From a checkpoint of a small mixture-of-experts model trained on Wikipedia.
Size: 8 layers, width 128, vocabulary 6640, 29.9M parameters.
Training: a variant of Muon for the experts, 238M tokens, 4983 steps.
Below are experts of layer 2 (counted from 0) of a mixture-of-experts language model. Rows are named router (the router's row for the expert), down (a neuron's output weights, with its number) and show model dimensions 0-127. Each number is 200 + 40 x the weight over its row's rms, rounded and kept within 0 to 999.
Before each expert's rows: "comes before" lists some tokens at least twice as common just after its tokens as in all text. This comes from a sample of Wikipedia text that the model never trained on. Tokens count by the router's weight.

# expert 13
comes before: "| ", "-", "|", "- ", "|  |", "- M"
router,208,259,209,188,156,193,179,311,235,151,188,119,150,225,204,241,227,162,179,247,240,188,239,213,119,203,181,210,199,130,219,93,197,269,175,188,144,240,253,208,237,166,221,139,193,223,152,197,186,203,172,154,262,182,186,222,140,273,162,183,211,153,147,230,164,190,202,216,183,206,174,203,87,185,172,127,161,185,203,192,140,213,190,240,211,233,191,157,257,199,181,281,210,214,220,243,107,207,193,246,158,197,209,203,215,192,169,160,216,180,186,198,174,217,177,213,204,149,127,135,294,171,172,205,133,210,244,206
down0,112,241,290,243,211,196,206,207,92,232,194,164,266,261,152,215,254,202,190,179,199,184,162,217,222,174,196,248,166,180,163,128,182,216,243,204,235,90,174,200,246,160,202,228,101,141,200,247,165,188,199,215,127,225,208,178,248,211,177,138,226,192,178,200,166,155,203,167,204,309,248,235,184,203,195,210,174,230,205,170,180,179,196,255,155,292,171,239,153,219,302,202,172,227,134,240,191,218,144,183,220,170,175,200,184,203,212,212,186,163,187,221,210,196,167,248,188,252,159,164,252,251,142,242,234,189,204,160
down1,235,190,187,190,211,293,134,150,161,226,163,195,243,186,160,109,198,189,199,256,181,219,201,257,154,221,196,233,218,226,333,200,229,180,194,173,160,197,210,187,170,191,102,219,186,226,242,209,148,156,173,192,140,201,155,173,142,224,169,210,219,120,261,215,251,165,245,236,156,150,174,157,239,212,125,185,124,233,290,121,140,198,234,155,160,177,190,164,184,244,199,189,268,174,105,231,257,178,213,236,223,164,182,192,185,158,191,179,200,202,223,211,215,225,190,225,192,197,189,223,193,193,123,219,135,153,233,201
down2,175,201,235,185,240,206,164,274,163,190,162,176,182,246,190,271,129,169,170,158,189,140,172,277,279,194,218,230,248,157,162,137,186,202,227,206,199,275,158,210,216,231,126,258,216,155,181,188,210,240,190,169,236,216,171,159,279,262,189,264,225,208,240,171,181,198,259,232,206,215,272,183,199,210,116,205,160,201,223,177,215,203,217,228,216,141,188,246,200,253,233,213,194,228,162,275,156,161,251,196,201,237,183,257,186,242,194,226,201,255,291,113,239,209,94,157,210,182,213,231,150,205,207,143,151,218,130,194

# expert 25
comes before: "\n", "\n\n", " $", "andidate | Votes |", " Total", " Clay"
router,210,202,202,214,216,177,255,252,191,180,254,204,150,168,207,204,256,229,230,172,224,164,217,254,171,230,176,216,160,169,206,168,168,212,141,143,215,195,185,124,141,115,168,180,216,237,204,140,216,212,254,209,216,181,204,181,206,250,174,225,198,146,147,189,240,163,294,283,220,184,170,198,175,246,164,152,199,180,234,191,159,238,212,198,261,237,149,164,255,146,119,228,200,218,227,143,161,241,166,196,164,216,273,122,221,105,235,228,266,179,236,221,118,233,208,209,234,175,156,167,246,156,221,204,92,157,234,141
down0,175,223,202,226,204,169,254,193,245,133,277,183,224,222,191,201,250,177,157,206,168,141,221,186,245,158,270,180,258,108,236,194,245,130,184,220,176,170,172,191,179,231,251,157,165,155,271,199,217,275,204,241,159,207,222,179,216,233,252,192,154,133,113,215,214,135,260,238,278,188,210,166,181,217,190,151,213,139,203,190,127,238,171,165,168,158,254,163,211,188,127,207,186,222,172,204,175,246,180,129,201,216,219,242,246,161,211,250,253,117,231,216,244,221,110,237,208,217,166,136,193,159,221,200,146,222,237,165
down1,178,211,196,206,304,148,186,144,225,215,274,190,157,250,163,238,244,219,229,131,243,209,202,112,218,182,114,226,130,239,180,236,201,223,187,216,199,201,195,247,198,189,230,280,278,190,222,133,277,214,235,216,225,214,181,228,231,169,215,172,128,195,205,184,187,223,131,173,215,171,182,219,183,158,102,240,196,208,214,184,156,232,216,212,117,178,137,237,198,125,159,199,248,174,129,213,133,192,186,168,147,225,189,192,242,263,242,198,187,212,270,249,181,205,226,228,194,167,174,128,162,257,212,200,267,188,240,156
down2,222,208,141,230,236,223,308,176,215,246,196,191,235,276,170,244,203,231,210,253,202,236,237,234,254,281,165,230,203,178,247,186,158,146,216,150,229,195,184,195,246,196,270,223,177,210,189,156,253,258,235,149,236,151,232,206,227,186,201,134,201,249,275,194,142,142,175,231,262,196,207,193,262,195,228,205,182,148,203,233,208,136,163,166,237,179,224,149,158,161,153,217,242,252,203,242,164,238,145,133,149,269,207,149,233,143,241,114,168,131,262,212,257,210,156,184,147,190,173,198,193,252,203,219,231,215,150,208

# expert 40
comes before: "The", "==", "\n\n", "===", "In", "In "
router,214,252,196,127,221,221,190,186,253,189,196,210,186,186,167,168,200,217,236,193,202,215,243,114,150,211,144,234,189,200,149,148,171,214,217,186,90,218,207,198,221,162,262,207,168,203,143,155,210,178,234,116,232,195,256,150,185,266,132,266,153,248,189,229,248,158,235,205,191,131,205,146,160,212,156,135,280,186,228,217,175,217,188,165,202,241,252,205,210,163,153,221,173,233,157,186,143,219,228,255,107,275,204,185,226,164,211,200,239,183,224,135,170,224,112,157,254,187,156,185,261,211,189,181,165,112,248,221
down0,214,216,257,207,236,148,194,130,247,258,193,147,217,224,208,157,166,204,161,153,231,248,250,145,119,186,237,232,175,215,250,209,186,79,165,157,215,171,266,173,156,211,185,231,195,181,243,225,226,196,264,170,218,186,221,165,191,236,170,202,233,235,192,146,227,164,204,274,145,194,227,220,178,156,223,273,217,200,213,149,186,155,129,160,197,123,236,252,183,257,179,210,300,209,204,176,206,224,162,213,214,211,165,122,187,211,248,181,149,193,195,197,184,238,155,175,79,163,255,190,192,223,162,192,157,176,168,112
down1,257,228,254,216,236,206,240,174,221,220,267,224,165,217,255,195,188,236,227,243,147,227,236,139,181,180,128,220,242,249,232,139,181,267,119,175,169,171,247,271,202,186,208,197,168,208,226,163,139,186,207,194,238,261,209,174,218,145,246,213,148,173,202,149,211,203,265,259,207,93,258,244,221,189,208,133,198,203,168,189,114,223,221,168,182,214,184,165,176,189,176,218,250,254,189,203,204,213,174,153,231,243,276,171,169,163,136,225,180,181,216,78,153,267,217,206,220,257,252,176,200,182,207,140,122,212,184,225
down2,178,215,132,182,193,215,193,246,164,188,111,219,239,201,195,221,158,106,245,213,206,139,195,242,246,222,178,208,204,198,155,234,181,168,163,232,176,295,301,166,192,134,195,166,233,206,239,188,186,253,187,164,253,280,267,257,245,227,222,186,280,195,211,218,128,160,234,248,183,184,166,208,151,213,173,279,191,213,217,163,238,229,224,196,201,150,175,230,182,288,222,179,244,163,180,194,104,228,223,225,141,205,243,232,229,184,286,245,197,168,199,220,238,187,127,206,177,228,215,134,214,183,279,213,251,197,199,175